From a checkpoint of a small mixture-of-experts model trained on Wikipedia: 32 clamped SwiGLU neurons an expert.
Below are experts of layer 5 (counted from 0) of a mixture-of-experts language model. Rows are named router (the router's row for the expert), gate (a neuron's input weights, with its number), up (a neuron's input weights, with its number) and show model dimensions 0-31. Each number is 500 + 40 x the weight over its row's rms, rounded and kept within 0 to 999. Numbers have three digits each.
Before each expert's rows: "gets" lists some tokens that make up at least twice as much of what it gets as of all text. This comes from a sample of Wikipedia text that the model never trained on. Tokens count by the router's weight.

# expert 57
gets: "ed", " as", " R", " ex", "in", " re"
router:414557552518460606436542564454421508511465515421475508531456490490468505525504498573514500524507
gate0:540513507502479510557547463505504483445519533486485486550566529510553599460573475452481521538504
up0:543474450446454478484489436503446491401519537478527432520557533468502570462534447504471541491512
gate1:418504537602540537578465507494530613514467498574534447513480476448521485495534420489489539554515
up1:464536504532496530562537509468495523487505504495536464516533496444457492475541473503461545556504

# expert 103
gets: " ", " M", " H", " is", "|", " G"
router:461476555490472517544557546431547503558499484482525489491407495468569479433463503503555470478537
gate0:521425458528520539452533500445486481505509485575503512516541574526451530405531491543534527480430
up0:496496489488480620496544535427533483569465458486477586489505525421459501486572569551530474557461
gate1:463454574546527532540411499494486487495513450498549537524454503570507487560507467581441490544458
up1:482502519500460525556468489481532514491488449518482523481471541540578443569452520585452446512447

# expert 79
gets: "y", "ar", " K", "an", "ig", " and"
router:464523502550460520483537491529564530506464486454514408421554434530510483552482501449460382513521
gate0:472503553455543585426502490513505489485519451425485413511558491525513568514546583487471487467541
up0:433544501508485572500497519541526475535500424428518446440532472529463501477491534454520429454530
gate1:485454456460504543485534455496538516458504516478520512581529488483526567511506586501507485572579
up1:524446486463484567517584438499591539471493473486507492544519441472506531552518539484547491588531

# expert 64
gets: "y", "a", "h", "ar", "ou", "ri"
router:460535526462503539510503548497508490539500479536501444515512499546500437515467527499524434466507
gate0:472491499502488545485521543506510507461527495486493485449540500448495443473488466479437458580455
up0:551489506518483378504500475495464495500452464465476576557466578573500533508500479500510579435482
gate1:515468447546540521427493494519455490468519485477461501429539441490502555507462551575409493528500
up1:496461555518546473460545537532506540471540494578413477543472544522527501473428493536454578470420

# expert 127
gets: "a", "as", "%", "0", "6", "os"
router:479549545588506482452524487498568571427518526482556460526476493459487471476509444391556486430487
gate0:476489501511551442537469466524477444558472461536591458513530527507489508495519471459512526421537
up0:531484513548574462535445521489503442518553391531534494485526484488497495447495489506502544439547
gate1:527478533513556482498493568495363524499552522522505569485530566533488517497516442463503561488485
up1:486433462479570467507551518482376528542484520519498508465544578550484551474509450490513563503495

# expert 58
gets: "al", "ar", "est", "ad", "it", "ur"
router:543557474428521507508480471466418559450502504521503467519564493459459479475538457439456547472489
gate0:528435451535509510565499446552453540439504551550497450461570494503479536513488491531470517530517
up0:427468525552465532407538451548452485462470507557437495444562496519411518525459516493506486474456
gate1:506491494442558448474466535479469481451503486503519508535573539519527504432538436558422485470492
up1:599426497386517449539443513477498496437519542519555544499534516488558515466540466521384491491507

# expert 21
gets: "1", "2", "7", "3", "6", "9"
router:496563524476532467439571469457539504444431468432514496515505577429531537522527543492519554485517
gate0:529491555516454532434535533488522516489479561493526503520517505465502442446550442416474465468455
up0:475479499488435573499509553519540491489528439515392559502529510517521491613553410500515503506438
gate1:518432493451578471494495495539433426523445491532480476427500539522452570469474491563403563536590
up1:527507485457566448498449462499473489505432480457493500491501547466535559474504494537466543547502

# expert 3
gets: " is", " in", " the", " on", " a", "."
router:497449540507460517508437510478440439475527572470510412490512535498453509546557440519399558566455
gate0:468516470488544542515496527534502486549488491485486543452499499453524514510500464560464477483452
up0:502517422491551484555444473516508441548522537476492468434477476492482488532514447548501482480484
gate1:488533427572466509499533539537514465472479528530530546413535507503530481502489596472453476570511
up1:481459492509533538516494477500556419534495460541500522446536506501502484509549522481509536483501

# expert 87
gets: "ed", "o", "er", "y", "d", "en"
router:470510508561497469491561484512576555523494445498504460510428425483492448547505457465474525462502
gate0:537517540497507447501500526506539537587499512499479568514494536492425506416543485504561467550418
up0:562466459511551502557484444611518478485465514522503539476495490482519542496512556491496491439523
gate1:503502483545511508466555465516539532449492510490458501490518561556505484487657479500558506429569
up1:550484440532484445493468445434459501474498501498496483510486414412571551524467493605497516514480

# expert 80
gets: " ", " (", "-", " l", " ch", " v"
router:432467412539472464485506488449571512568520515580527500461455495545514456498460435473524438480508
gate0:512482493476489520430560430501508513588463490565518504480499456503560463492471499498407503458354
up0:481483466522489474519491516453546539586502480591508538456486455499589485480464492505470462468464
gate1:556524566499521479481524507478486525458478480466492488517511471447485438432496495385504514446425
up1:550436474494461496535550431489553556482472483513502509513471445458492492515491585446443490549400

# expert 89
gets: "1", "0", "3", "5", "2", "200"
router:468510511553485507501417460532566540461528443435486472522549499410524496530454477616497556463558
gate0:484522431494510493484478503511455514500515509511527533467516604521475513506474602511478493535448
up0:501466420457496546482469557466443493519467506491491568505538528499442501452456583477507552488466
gate1:513498489457576515538557511575472510547550533563523575450444549573510523481503510486522485504500
up1:517495515455483508514469557543474465517448506542438499531526409525512541454527467444507466549542

# expert 124
gets: " ", "-", " (", " c", "–", " f"
router:455530473544494484448445559445509516518536542536520481518444501544570471560533465557534431558564
gate0:472476537541490482478501437465550521490486524537486495505582439550553484450513508460530519459510
up0:522460536488485475486507515487475509459520665463526499496513424486477535545476539493534532531423
gate1:505505559554576485463567521472483433536518476490461477528512482499486462439515498430548508473413
up1:518521525472526524508506463503497495423499446504503555446531566525589534513470477514519526568583

# expert 34
gets: " the", " in", " to", " at", " of", " The"
router:491510513410444578527489534472493533565506583500450493497480536503511485469494568531553529529555
gate0:532491476472623503512523515583486454444548521489497481466480543604525528490435499592504476528521
up0:528545409441616520508525504558496453429491499505477482461510520528531492516484478546489487522527
gate1:482449544475486498497572513459418452476421502494517474500555572560493489462534481477470518453481
up1:453477562468511511519532527501447464487454527520458475482549526627413493508588568499464479459477